Weights of a small mixture-of-experts language model, trained from scratch on English Wikipedia: width 256.
Below are experts of layer 2 (counted from 0) of a mixture-of-experts language model. Rows are named router (the router's row for the expert), down (a neuron's output weights, with its number) and show model dimensions 0-127. Each number is 500 + 25 x the weight over its row's rms, rounded and kept within 0 to 999. Numbers have three digits each.
After each expert's rows: "raises" lists some tokens whose logits its average output raises strongly, later layers aside. This comes from a sample of Wikipedia text that the model never trained on.

# expert 89
router:528510517485520495502524508483547492520479493534490539468475508539508462530516495534493468475477524486501489525458520518527526530523462468529489532510520485463476507493509439478478518501483515481484496511524451496515507515532506513532486506501513515483508502474514505509442492528526491436537456551480489502511500527462500501427534500547473479498503532464445523484533507471564514510494
down0:554519483516522514531536501543475542516505527566534485531483497489516482506508496469464528504474495466532482511524490518500497494521544491490507503515485505475483499491526477499511532480552526519559514444486498486527500471493498497507505491542484487459439524525496464513495482475489463499515505491513497514502489459460491500505515485542510504521542441475493512562540496533472509539473
down1:506480507498498467509483492447501514480496515460514447491448496520548480473520493523474479544493475556509485490552489516477517499449482488442527470502473520512543511560490526528521493503484479510493518525508497518437460548509502464524534461524532540458464479484489475491491510490537486500501483452491507494496522459493520488502521471493486543493501475495510496518506503514521483509532
down2:516554518511483544511438546510500495518471496503493561512536513469499522488429468541540514507541494501496473491492496474461500498499485479502553498516543481528459505479501528466541486535459504465500473491503468491474521502495514525492541512529472524506446507500485553485458506508488471472487507471484539497487502503490502508511459507499484500473525498442499530532515488516480499483504
down3:511484451535506479495518534451536484489489467485510475537535459484538553501492483512487463488549486487505506531462532518468458508501507479475532501525537529500555533515506495453481476474487507499485517488498464527516492531520494500447457499507485446530531480492529479512527475532452490509508527524453492483507517523517457495527493497504472480485484541501539466467516519505490566508478
down4:493502479497506489548513469504537504486507530518465519493566470527500495506518528479505519487527534493440483537514511485539519480502495532524477479526522521523485520513469521512474500492535491509528474455513502501481531495455529519495466482447494536487544474469509510498486508518506468537460539499523470468507519514518509460492477525523437540532487486492564468489424458510492508493515
down5:519514510522537496468492512516473516551482472501494496503493518499515501490504503483502490491506469542515493499507482515505522492510520492506491492495501489475491529528513485509441515465526491503500480516529518524441483535526474494497580525509514488480549481480468497534511467470446463521509466477509504530553510532522479500492515465479505496490498465494523516499533507515491473511447
down6:519530501447477477488469491485517494523499531485504469509528475500546486488528472476514492532488537514502504496505514518508555500511521485509470510470515502535523509499520512542500515458464508561465473511496472535457500470504525473529552485513476508452500533480486438526507535517465461492480537485515549486492496472498462478497524508486528529511558519465545515524458483497505503507511
down7:523520468483481463490528470499510534484486533549517485468509499468502521532535548487505502542504496527530488521476517495480505496515487509501497509521480483526508497462493484484503482488523497481476478498535492561519460503468505515520512481538483528509493496478493485536450549482498505492510513533520461506459502509475468521469468484519491478493509504534542514537490521496487494501525
down8:535524443475540485494499529493448523517504504525498509532492486507505503491474476504495498458535503473526508535517520506453468467524446502453528509485490520502458503492467458496514510518483481516505503507495516468499571471516518480455500480536470528463516491503518491489494493489494520494539509477549552479512514503538509484515523555511498503544508467470528487480493493466498482518522
down9:461506492511470496521494529510548456508495458476517486521485506531517517527436510472501494502532493465476494472507492540538529465482500521485503491519432518453491503531508482519498521472468492561547525474483536554496532494514500474513468489495489501513525501500516521503503517471483472502525509519528486503478546534533481501518491464528531504484469529536498535490532498556467471480522
down10:477508484556525496526548517513517493485522518512442480542514466495522523493454522478486532516463492546504509524469484530488523470528475496468463455484532493463489476490482494505496514490519493500468532502504484453480517478511497521516490505490496452526508489482448503484463513534506501498510536509480530597524498493483570530507477482504516512464472509508509447469502542509410519494518
down11:444491472507491481478510489473516549488489491499487486525498470499461520495508507516508477511515565531455480503579506495492515505471534496532459527505488524472538518491506523480494503531507513467490541492486506517480524469509540546502483580478484534462537531506527492489506519510520503467499527502478514470498477483532482512498471534504485468468486530483481478441461526547519522483466
raises: ",", " of", ".", " in", " and", " to"

# expert 72
router:504522515474513534526473517500520517494504470512480487457490557530490498472502504521512480422480517465515500542527513504522491493498480468479497492479541498489507505512507500480502493497454546516477515512510483520526489492517512484549523489502515519475498484495495490499454469551531510458547494499486477529523555470509492511486499506506494478479472495496461507457545508481525488479448
down0:539459485528493491496512480496466471518523512462502483483516477454543541491473576521505523522520495482476483498512482470529521517513513483521436509484499495510490554501489505473486472485480494492494498474523549476466518498456502537501495535496502509577534485432528464518540582469494512464486486519488532451482489516491536486465528506508485530488460488520489459468490524483498464453511
down1:548506458510516493469524524505477574496492502468474465473493515518546528465486528538518498506531530530504570506507482531522509491509483493492468481477498512480505515492453510494517497510545513536533487506477526521514503466495546497542507536504519479492529490496467485493500497555489482504476460488472491487523469510512515509548467482483489556470483479528475455503512486492485499500506
down2:488513515475462534500497482505520512480530489508571502519510493496539559524444466499537504509531504553472472504501486521517534472551452531500492503547465494547494477511484470519493515481511525505549499467493459489441517490518450550498539528518479498483515468533486505481485500467477493463511506519472478459501469529498457518498472536520495453483452492472499536502520478473519537502494
down3:495506486505470554510475503448495484522515534488537504440471454509458443500484494508466542524509474519512461544498504482482493545494532473511509533539466528498470484534505510527515495475501494485497526496489520507488504502485465494533451472441489500481478528480502497503449488519498497475466492498516555456532538473484492518490482510457525497565479505516474484504504499510493513487528
down4:548502482475489545483532470515514519467480528478509526493475454493507529482495500525495529516523536471514477523479502472487478508481492502443517552481541504497522523466521518499472510484549508489532510507524519467502438493493518529493531558499498496535500526491558477527473494534472485513527483474480498521530486479489488513503540472513441463511516492484487489548511497479478498468483
down5:549518489518491499500482520484496470485529488499511493484527467519494522499550503521510494477493513509505521506485531509541547445460623487489491513493510502456491524494492477517475508487480530524497514517511516504469504504458477522513498486469482537518481505499480505493496511483482504476542547471518528521449507505497456503473493479515498506480489524514503468510549493552447524488493
down6:488496451486526512487541531500484534504446525447490458513547479498502508466511518489493503509514543495510480507502512487476457505546516504547456493487509526495476455458476473446515501492515483517466502497496511501464550463459501487458528536526506483489525514518495488539490510487514478515474527481534503478462520520506449541504489456455508472497522550480459543487518484502495528539479
down7:525501490494480538519479498503443506530509511494528449493501524514512541458500509499500513518508509511494524501518534464485522510500540508487506467459488507527484517480528524481507454514562511471505484514511491502545527485505459504508563486492515483506498473532503494535483530514470529555491550484508554495509469477483471502532478494495482542511510508495500391480490511507470498481482
down8:530507472528476489480485460489434489476478483524498509502529497502547487501515471464467477522463494482472494496545495482563502512474461522494539514489521485491521461530502496522537484508536482493502487523534504503493500475529505462473515526514477524487527483520497524507505510512490496498521489492520463483493480469489530539478496520463532470506479499464513473512480506502491505481457
down9:454454505503503508541557539484515532501445491511518516450488532535500546465446527486485541537503513516528491474509519477509503533497465524470494471523498484482578496516474500518496439458496505461468472492525509513481507517512475506480536520509524542502474523520468552505481493514502533480485458495498508481516511503492519485520532511514517492548493505532494525492491486515531511477479
down10:475526471492515537527493517507502499470513513502468498515546484473451479447494487540492482512535515531479431469495462469519537510516459542532502522548476468539472469496457508523522511502508502452511481509516485529482520488461516487481504480529514520511513512487488505490543516514525499518528506503500457508450451484489505481489533485476524497486483444501546527494466486442496528564475
down11:511503535499489478481468515480459503535514479441549503465483498470547528486548531535500499478492469517491519492479517513465501497496500483457497509514473489549461504510515475541498514497463499477506506530512506480508502549453539516478493493529496492512524480552496495487497478541529529538494494500486530463518488522497498469478498492499477469479501524501485483510494546452481545487542
raises: ",", "/", " of", " U", " in", "-"

# expert 84
router:476510472474494503544488504502478529503483497529488532462488518497501485511492519513487470463482534491507474514519510508529503510506505460554443507501548503491511515478469488516495503503472552463458513506512485529557474493497541525523489520490511487424513465485519497502492472507502496486525473495501498526470507457474483500472526495502480494492498537498506476485502518478506526491483
down0:514523509513490487500499465470507497545526491511506492462470467491502492424489513454443486484480492501480505497532526509466508434477526477453501496503494460480490476494477483499511468535496520514546511490481506548508503513495486498525473480485505486506496497533495462484495505551553544498482493480443529503454518546484475493521481482500512483495472508546475522485468497505478485523477
down1:512460477518482526530473503494513542500496518491488524470476481490451501528470453494446509526479509542499497513509520479484524517501501509485486511546496507511452467515487506473518474505499523459501481519501491500523472527488492504515469528484491512527460470479438472540469507468531498494487489537500577460449504544450518460477509462497513498523521576547496489519464495497466500523537
down2:511559500469509525487511515508490505514519488471508462482525482529455494498521509516514524522555485503515503451503516543493487493436500472522472560516447528467482521518497481508529475511488532522510493515497527532521510468498482483486508460512522526488513495485485514491514523500465521508495520476515522556449483492510524509467492527514469465497543459487493489474466492467526544468499
down3:545488523501500516543549537495476500543478528520460450507468480488483613486432470463529492491508492505498500486504474521500510483523496498490490529474464492467483508486466522489496470529487529490495470521439497529480473540498485519514519494535515524505493479491512496482496479543534547481521498521501503508483522505537465505492511523498496461487492544492492514473486504536502483489445
down4:493504530503523453448515491418483513494539529521463523482495508456516530502513515511509475484515523479542460532493528492477480521501501511482509476510460516507498495499505501479486516505492518531505495534479518523464476545480512465529536504495497433567445457562502478469448476462512507489503521533487509515485493514520457519513505485520483516499557499471478547552474530509507485482488
down5:533567487447499513486443473588520558504550503477576501511489476481486504543486506484491479527504469477497528495503490482540491542472508520466502536521521500506513483486496444491532494465516498515522526506488502460492476530481467521516471505504493487473486499498518497500467524489510515482517473426499464511525516507489509499497518487502466490478514455488491513517568500480498467510481
down6:517494507534532516456502485475508439497506461492505485516484506472476483489530472522428483482481467462541487505498530493475489538478532551488495469539514496514495503525507527521469450485489517509480478468513475488528529499486501517502470536468486541505469526503500512549464469500513516506459495494463495488554504497513519481482480512498497538502502447489513482524502450513495506524495
down7:513490518508493512504505499496479473533505544496531529530467524493452494529492526498479500478481471465549502560519513545503530495500466514506517482507529528525473494518489498535497503543519475524484495460475516507528525496502483499514483539495469463461534508521446482508502509504461508465477514481543503472484500505449508520493566501507494544553477516502483538484519530474497468523540
down8:486465487441503514508482487474492502474511483515515497505493497414475486463465503476521512482482458517526524472500507515481468527515472476520516528447495507515457470555531469501488496479507458516491520516489502495487484467528473496500531495506493472517528473522572492511490494506455495539552519484505481538485479501490543528502540510485497489493555531535556560501520453494483534480509
down9:474487530535521523515492486470478534522452475473499475458497497465520512515575488565510452534500504477506494486520514499510524533503520490447557512516521513568526514468494465489507519521475524493475468518472466501501508498501500475502522509514547528495505530513493475523505473540525455517488500497494464449511492460533475488493513477500529472521517490507497509486497514514499497476494
down10:465475494446502504527540508554480478510490519512494491474474473430491520497503462496481538516545509497485481501522478470540546496536527472490458506510532505496489500516511509511501495503481491499500475475469493493492480488458483502489524550492505506525520510528488482540542488494504510502462552507557527495542484462513486519470531496496471514508493529473510508483508521524537530519483
down11:538481505503483494468561489546463525524496537505489535507502506483548501510493474478517450510503493473492514523474492504498477521512484489508507488564464525561472456525517475477554485503503519461487502509475496508479487482511483508497538488513494477525464526490532515513515494474441487464529473523498460472440517494507466490506505515458488474448500531509494522481507497541503515529512
raises: "-", ",", "s", " of", " on", " in"

# expert 9
router:477487512504517494511495477530503505476471518489502534486543547498490512481505492553489457495479478506519521516535528521527486510505507498535452465482469498477498492510506497520530534507503479520485478486508491500495442523540491522479555479487510492522447538500554512486520462542528518495491488494498473519498524520476524497494531511501467506483517486465440489505576491510516482483516
down0:502534468502513499501537495517516496481474499500500542513501499458520527474462520511545513504521485470508509507495457512496484512473480499487521522554531489492507453519463514472468476488518446518552520444517506502476511452496521534495474512481528505455460502540500552517503523495498520483507486463489550492477519510465466547485453517482516515501491501515497487535491480476438496526506
down1:519523528457526458508513487517517489503475520460471511529471467505483497493524498558482469535511500505533499477518484534501472512500555484500512515536482474511450507483487484479515542432555474498479475472477478501473528508515464534507536502518536526522476553488475504503492465498522491517492516509531529476481497511538467523522458493524477543518476508477525563519481522482551523504480
down2:511490444483462475501512522514477502489448541519476506528498501503535538503463491521503513520490493513488512502487498483495492492500518511530471504499484517509482473461499551526505536507540497470524531509479504500486497530489443522468530487463477544488526512502504506492488489536467458539489525479474502519499490510486558478509513513468516465506504474489501494493503494505515438504512
down3:523519470500471514480488522496528533479478499524457500518482476495492507485526463508531503517481501521496487494522501531516499506478491514493519498537480501483529515470470462546457488509515486541444516482518497527531499483504461546533480502501494499483504525477552513497493512477564482450450490472509481448514508533527496544518458500549507504521477496509483450501536515497515477487475
down4:500454499467472521477491532440478477508494513507496516492429482516545492474534498510523552504497460520533549504494472524509501519461499510478535512484548498495483510512510460501480471507493486465496504466453505514512507500484492468515506496497500511479499487503507468530488477468482486449477525490508516513547485542511501513502511509533523477516488476494472533492553445453497487551534
down5:537452508486532522503490506460478476483554511500542512482444497470530448477491476485497477489502502472466486489483469456543531501538536507498521486502527499511534493474486484508543476512444496464520463486538486501491485466505472455533489497525490449497551527531496476524505470478500499495538513510524478508515515532490523492495527547481538496536497500503539481519527462477517452508513
down6:501490484512493501499504486512409485472540493489506492495485536522465460488508551534489503494513477516507517495504474504520486413512496538479456530519498468467485467536476539486497536479551471514488494473452507482547485529478494498474544479525509526487488525495443501498495531483515528519498510479465517510498505479493483499464478445493523475454492518494518503504531468479540506536475
down7:501476525444468523495501467487465500522488482524476470478557493490481522506468486471500485500485533511467528509540530467490531503428530477513518546532473500497516505442494507572500490477493511501474538550500524499455518508444547522511480477548509503499527473471536484520522552496510477535516519484468469511495499481499486476475543539458533489514482474520501478496508520489485470478481
down8:495479523500527497506483469453501530484537538475474508501502472517491518528499495530515493487449478508502502540519542463491501508542499496495495538504476495513516531496470470492516544501484501560509478485479489511477500499496505529510571528492488505516505531495475475485500468575503521509448508471512494460504506502541478484528498513516509517499485491526499539520534475494430449460496
down9:484497501465501534480487497512494451514513475492503485488531463526502553497534478518456522513484506496519513512546514550501494513490530504508493482494503495509482437485521510507502509504495494477500464523513494530528532532490488490512557490481531540541525496473475442475513470514516475500451492523534567509475520475507491498546493503492516508520481498462467493489482470486484454462483
down10:503546496505487469504494523535515522473563539493497507548487491489502462508495462501483449488483531483497515464522482488480486491526494510479442498495475476504490479472485494499502497477543474524505506498529498464512504506531531518559531496526488517474478510467493551505510496528506530519528469485533475509471535531484503524503508479493504539512471519499517511525520500522529457441488
down11:526491491475546464490481470530475498528502480538524542509502519497481511535466492544469512542507535486509493542469494534472501531469491512480476490501533482461547528534467499467511482525508464466486509446498483522544500493515520463484475528505471532525491465482512508540467491507528487494555477527530511539511521521513487523490502466491456483459505503532503544492522512503482509540465
raises: " |", ";", ",", "\n", " was", " is"

# expert 11
router:485523512460504505500478510489535533494520502478503483467527504530475493477474480510506467445475530488505451540484491525527498498517438451509461507492503512469513539499516520514551505509454540545484479506515524517499478501490513522527524507521502485472479519524490484502454446493491488457497501503506491527492508501514492497512476535482504500468467558511483473508521492472547529479497
down0:504485501514490488488468477500540467481523492491491507487510493559498522488466474527458503541510445463443531506466493508544490480496507510511502541491517512484491478499504520534498544519500473508493481502425480500517531508493494455495517443465499460505476510482446496506538509538490524518554524484512457480519534510517547496503516498518496476510503512480483560504487477543473505486506
down1:539460573492483462510445529523490510509508505515473499473461473487510514461523492472508497451474472497512510493498489505504483496509532462501514490466480523488460491515472505518531498466481506505521480534495490488501514505492494493517510492513502475496502452512502482517535507530477496526542496527518500492548479487512524466557489471487507465498541516502495532466510526481520473501503
down2:513495536536470531484473492495508489521483506561523519516457476492567500482475465468511524477486465532504476483483520513483499477468554484477493484460485493530513523454489458499492495474461448513498505520477505503484484490483458492514554515473528518534453472503494531515501557482503490514521518514506502518499559477512507534504481523486496493495508504466540566505479475518520533538486
down3:507502462471480496538537486555517533468538513552498489517483499533495488504468462500517495512500448489480451515471509539532511520481497467505501446527516517482513520486473516475515514531503504494506514492486527503534484488500461502510500504520514506498486487520502508471505479494521499464535519488542470476486519558518489531479461507502463462498481471519532554528509482510477485495507
down4:522501509505482487494498492465523505523471461529525486517501515478478517444527500500510505533492521486447495481512484498528490506509501482514456491503458519541458492516535526495491444509468511500482493477516544502527514471496515482523480486515496519478502542484526508530436507512498501485475509491496546489527447524486477532548521495498534463515491508533497492441466507498464507479521
down5:483516509527505500500521530458511509522505506523513531481522475480469479510437491496505490463553451452481498504488485511514532500494444512519543502494483477512532470533502509525506489502501477493507500453533489532503520488475486491497482476506522533498515535499486457484472510463497505499469500490526546499483502487489492549514498500493509509513503518529502500538514517486552505515488
down6:471493515498446491498511473510528465494468504482510489469494511469475496573469547513548474524482491495493496496528481524455543507516491497481525503505499514504460502489519492509528478516507509510495481507502483499495475520490465526464466489448480510502486562511476549528457489440510514475472484482515466536510515502523525490514495462467539488518470531488538478502515475496475493473531
down7:489504538502493556477482517524502516543496450523495462491478523508501534443465507539487511468476503498512459500530485519503474497491459520472461522502452483521521474546510500509406484501492525491481536498495551518479536524494519487514507543537468505454512518503530454500524446478501495483491517522444522497520502488509507485490500468497545488512495542468456495488491528499521483517488
down8:512507511451501516540507510527488495480529513494500489522531517516492478514522514486479509518494537547510489506481485500478508528477505491481450504486523516484569526517517550468442522526478499504441486501529496490491512464477498493508511499465534497517518483559422538485517465509503463458474490493477524477540480489504537511474519514476541516546440507490511473495491498522468535489492
down9:525495531468501483478516444523499478518484450526525453554493515540514450517506496498518449495509519478506460488499507455515486516515514513406513484494495493498512454525534540498517499538499525500501485494508490529496498537478520492481522523508499498470468505467490493527525487475477492530528551455528485482531524474458499495494483536541511520487523507509508506486493498468513500481480
down10:503469480491498506518495510506522523519495498439502511469460473500482458514520523445509506466508522507499507461454526522538524487514475500519485498511522519490486467485508500506499539479509488541522544507513475490503505519454539530544500518489470545511484483476512522494426489479527527494506516498497544514491506493448505461497481499490506511477543487533513498475491514520484492477503
down11:528534545503489505498503493461475505522464452437532465488511501459527515520527532507487527474490483488506473527534514506499552484522512499507494502515509544515532467515518515494473520488546545504532454505468537500471467503480507510513490489528493527510520480479506483505483517494507497477517460556510530459487484473519534482498496464488504535515460560510497530461521464509501502492506
raises: "bal", "an", "il", "che"

# expert 77
router:476492520478505522491485518527527480476457504520459507469514528501486418501472534557481471512487508482482509548521474489546538504490524478530507435465502492475478517531466490483503534487512519527468515485562457505536455523524512512524516496465494491488500477536550503484516518509518510486503486488499463511545492506469524519485492510540476474479513495484472525473567520533514503536527
down0:496488472466523517520526524514479501510505529501506527505471478500516497459528469466515509467529542497506502474499492478483509495502539493478510466516495487532461503499481533500537511505481480479472498505446479486505519487532517436488551473507455505528517487506529481514469476491508514478535479508534456471516506511486523514514470503483498467518443530545535511535506523521521503473510
down1:485506537431530536496509492489506477440513486528500520531547509529487533494512513578484504515513528498505482482479501487520494524519487511436476485507510487518488507494486533498474506513531503491477504518552437513492468477481508486484483528510469512498454509492532476438519532484482517489479459491517495502498550476532508522521518510493533470511510505506568503526505492484510476484532
down2:514479527545508507545509470518503500555472480503479513464487483510490487512497490516502457502528508500467503529508521469521504495468530568541511525479443485475484506507485494515479514516503507455518515467512484490471501486464558456556472475482465491529538494521460481523532542521490533552482511484476532513532471504484530490518434466499501527491490463513483527508469449519502480522474
down3:506508472506513478554499489477514477524491509495536509469527490471543492527493476522525532553500514505487507509478454466525482501487569528541517465524495492530487506530487537525510464507533488516489506511511460497524517499466494493500530512492473490500555504454512554526494527500525469511484514533501562476502477516442521489602471490519502483513495474472497504485524487499501481483445
down4:436496480502505524459509508506475554502485494510488509494506474499475499500529534477492452523516510505516531537533471480450545466483521543491521475513458517465526493490498514483457510503487520518558505504520492470526490497517487490486500463486499474536480474541488461510561521498523503513520499451519528461484487518504580480493454452491501538491512495526523474476484493534496474539483
down5:488493499537509534518522499490537494502501511481440512509509491512495489483495478513535454549501461500515460523483464484535479500496456549528569498494486532513468495536508498498457513486491497486469556496508518460487476450522516434510484518474501503516475480525499501483492498476508451508510511505506488510509515516516542478515483520509480470491575505520490509520503529495481512520464
down6:450507498508484541507498475540490505485526503513476474529538505486510503529486491486507527497499483478502522469486520479481465463447569509526490485531478485525503537485497497513512515496531450524547467519483465521504483505475478495511472518521499467525524543519475556436532507516460465533508520512508564476534516532477475504514504510500498511465504502520559501514474483522528474453519
down7:479516516503499496546487498521467552485521534508455494541516517496483498489509487532487505518469493460511486532505467510460537508507488498511521447507484500499455540505479487488511458493519505509497471520497528527495554487530484527502491511536503506509473520482502481535473491501501482550570509492540552433489543518503484507497512476549523485545511509534498548476488473468510474489493
down8:520478515471508536494549484468500473492459505449464516491452470419493526526488479518483516504472485509538501493482498486520510567460519529550551473501486496539510454487527500496495527468529559558531510468492449519512501507528507490501474513485490522534505506455512530491524520518509510472473501497519537527474476474540485562523485483457508489499491479536527528441473499522481526508536
down9:513519520510512473501501499514504507464535510509482513511484489522499503519520514486479527476527487501517496495482486468504498561557483501490531480481491512517476515487486518500435460499491558508491476484520489511518509514528454512484477490509509510515523521504531525499527498490486499530431511531552476543474478506558511505480503506465508497529528513538471497491509521505542496516495
down10:475483458484466497488514547513486512488449486466508507510499507509538509492475510542497489496528470530478473439512500519469543528541506487505487490484514502498501534451479492495538492501510506508479534463525504534468517486490532494503502504517528492481550509530523506517503510527518515461496490521461486479495503500500508477550522513494527528442514491498474496486514473481488530445522
down11:513506474514500468513516533461474465467505450491501532554454526489502514503489500529505477499513476496538532495533498499527514481500482470491545526541468469495518432502512519488475529509533503486522504467514528513434524510461502517492447467486459501488493441496497509521512526462498534477468537516493481545517548496479504537495535467512509512480538465496490526507498500512502504504537
raises: " |", ",", ";", ".", "s", ":"

# expert 49
router:500495479523505524489465522451532522511511483501497522502524535497449495492485501501481512501440518487494496509504503537500519489503507505484481496450535443495500496480509459509520475568505537462451495457476512477546432503545549517498481512517526486466513537519508503495493508489519478449549500491492485542477479477470504449485543489519456509477509523433496496503514521502469509479502
down0:524487515550487510476531524461515482501512526529522476500454510503531512512497475510499534479489498514512544495466561502504483489505506477465460479525489521499549508531500523544508476508511473489493513501513464492559520523489539522476504456487493480469499451544514511483503494504513555540533442455484465473501511502510497497532494517478526518467497510520501529499511531490506461543466
down1:495490517474461485490525530508507502521511477510518508522462473501463552492502500477508538538469469567497532476502490505513529506528467531479536524450503516550509484509505510500507460522510507522453476528497545462487469486495511500522512545475502479447467461471482483544518480510494536498488499491465520487498519498524449504500505509567497508508515489486501507514509479510451530522521
down2:472574527539495492495542488481515482498496510523486525506545479521491481458524463487497524467485489515465500503541510528497503469494525474472492486487487503494525514505456495504490498502501469532476510488533481475503499508487491461481501529547455504490484476479545526539538488530497520518482513456505497451525515547510513548457492519531541497531487515529505506490557517505487495511465
down3:483476504516524521544520451517476538498437500516499529504455501487525474548491488553496525460510486487523462528511491485522479536492471523507497504482504521463520458511483516505497520466509490499504510519501500485492500485515501497492477486491519526447444549525489531487482497496509517472508452459495477490492447499519522500504493486444525446507519474488506481560528471556537502534499
down4:429477503488520546527496476483558457485523473493542535496524502505447563533482471488526542505522473510471483451488468483474518497487468453520490513500491492500526467466495461562469499519532488528518503477506526455530465503470494526465492515472480503538496479504518550532478485473537497515479508516523527466459499478501536486483489503485494501506503524486511503516491504497513491502502
down5:506450477511466483537490475467481510483563468453487513509505514486518495502519498505480517571529492503472516478503488489519538503480486531484528476508460452554506450510519482480448533483535507479519464502461546528471464507508521497517518506503505502521497507486537515530489492499499488469514487479487596503500462492482542519526513490530483519493503499496508510497469497506493485474483
down6:490471488469498528465512477463508476470522504523513530522469483437509544489539492537494486510518537457498501496533495491532466494460476462468471527489505523513520503513500511495487506513469514502530527509503510458481529482467541456498563508507553551484480493497488463479543499438486496461488520469481503505523539487518470479565510563485483527504494503497526531548482502497469505522501
down7:515471477498501510477483443435488506514511488507545585474493541432502541504508509499478484577503465509523469494506508467510488510491479538531506494486490516502484488526547515454490521504562483510563451542480503549479474522524532501492507550496526461497513476496488493495526534512489486459529547527517515514503494485533496542488476543490487478499493510485490502501499487494500490493553
down8:498493525503467517478541482527494473492500516545525485504520477483517485512504499535497497519507489521490508473513489526519494445536493470469493462516510525482462495435495526493515514496525448537480513515501477477501495525485496511496468463501498482491466505547543518523532503505471530530484531506478488490494525502530546537509514540554504476537524537524517505468539515506460467485528
down9:517454472499499484523477468497527513508567498488514493458473530485487518476514524469468545504527508507513513490461510508498508480479510507474485512523531484477527444433504480487525515477534509512479488478493503502492535512488530516477529460507496493494537496450522488505528476510456439479510518506527493469464499487455509509490504491568478534539499481493489492495543513488460494463554
down10:508509504460522502503522510512491498534528505511533525536463492513532467499495497493524490501487537415477521472491525523478506551490487525489534494513545481534481527503474465500484475451481537504454506490542468504505517500514540504497515512561514488502535469529539526457516465525432446530486493483449498513490511488493526497478512514491573477508506454515521477508535529514494492504469
down11:499518521511464491506519537534517449522516522519544509552515487471493529545488490509476481465465483496521524486512478510550458510511526481531500526487489543504535510540509549503451527467493565489524518507485491495481483503546511482538516511477473530550490483493483479476534479530513503482469482495520512436511461519514467543497503513508525472513490491519497489514524507494502538527489
raises: " ", "\n", " S", " Team"

# expert 5
router:511517536495515541496500435497474512464515478526490512481518528508525452507485537522464473473481490488489500536485470508505532487495476481521470473448492508509471526542519454543534513518519508496458537484475495479528453553546521528508512490516498446474447440519530538519498503479465466480526473499505480513443496501497508497502521514498480513505486526485482477509543551482491512487508
down0:442476469462510486505485522508538526540506496562464483497515514510470495481515458507486513462456473543471505493474509498524523511465505512483464533546548478509503497517528479483431506418489525531502561490542563509500489501507511551489558490504490500488500457482511481518473488490535517493497513518512483469500553499520498557496519500477477490502478520499491515498518495470476499486496
down1:488504509468485557502508490525495506519513448515498537522503497503514513524489431536532473517529473525504489477494447526511516514473481513513520500472476481479532490500514494475525511491492514558474515547487545473500528482499459461449506495485479465541497525530464510453508541500503472518534519484511509474445517529522514491482516484539535505538498503515487492484515487481468556524515
down2:456498522456488464492549508445510502487480533498513511579481506483529474516462498517498508448526485513519494509503529513479459544475522510510550506533504507483554455530528480506457476450500492500432482503487530528522510507506523489542471519473495523461540497500497476520517494484510474512495482501521508505501545504511494516529482490468516468450513494490511499490523528504508475488473
down3:503507477506501523478521485499462462513489481521522482535509493495514529499492489520492465513494521562515516514480533515480513518487484516528536525562488512480503518498540534495513539479491504507476489539474531523439537502479496513521525504486495469492519558513473508518462550487509481525507509472542531475506465492512522504481485509499470559495509515460513479464473524564509513482511
down4:484506512509527489513488508520498505500517516500511484498479511475455492478493439496488509478471470466472488479466519494486486486476504487483493473512494481536499507544517506507506497473525460492496495542489483548522475505507496479504498524520485495477488481539467466463461488490499512519539518481464516471558554490478500500519495488483534470521530525521512468461461463456496486493514
down5:541477460492457492512474543497535507531514496493492507486496473482497490515485524454497546507510506507520505463469553510501513488514525499512552505476525481517547484473500452511497504504505462485520509504487481501492515514517537511505508509523502515516513515481545512498510480481484461525529497517515530494494497493484492473512500473458519525477489482495514523477450519500451513438492
down6:526515508484510480500481494511492481496462489514505512504478516500517525481508464476557518552505472508494514448487488519511503512527493531546495469492509508528479505492508491468523501502507501474482516461497503494515508513469562482513519499424488493547498506497497497541485504465519440494515491526477517492517533510494514516510520470494540521501475494509499490520541463524502452499488
down7:484535507475466496504502490501488503488477487515493511514479442502472524487501490516489468501515495499460488486532529500538531523485522544507491491544478468543522466459526523497559489552473490461509475543491507509482488495524465495500523494516505528512529512539449510522509481467522514522502507466552468492495534511534490504481486487541502454513473512483512547543464452444498484497519
down8:493489470494465530525452499477493517507510491531505528504450479483533482471526520528479475516490525450531476476504521475504553503485485483509436489492459484519465467522498478525497529468469515515506540511477493530507500507447494468508555461484507486512486539486540494517465494539518509504508503522500508507518462507514485500487478507508462497498491524512494521446516517501507475472524
down9:475506508459541510429482439490501492501499485502479434504487468499486528490550508536520526457465475477486496499522545501519416501514481503485500494470531514505515529473528533478460499523490495466508454499531491521481516501460503491481493480487451473533501507508513512544489506459558503479484511488482501515482516514542512516529495531537509453533504484469538497561513505525530485487513
down10:490457536487475515491505574531491500459533523530529491513488447505489528554482505520485527519521458545493545490543440470481503507511505516552467518489554559488497521488514500516503495477464493504528489451507484489527517480465481542467487501528528508474465484518498485548493545527523462497520515514483527452501489530468483522509488466514491497510466535485494514500506541522518502476521
down11:533484501532502450516516482477478491479433486509508496492483494503509495492440513479494526529541518454490478471493509469478502460475533513495492552546529526460479454498494489535498533532508513486509469528506512543517523509476514518495494529501500513497477520513532515481505521454490501492484527511494460510524546498475502542493517522526480511496492456476460457480472527527543479449455
raises: "\n", " the", " 1", " that", " The", " "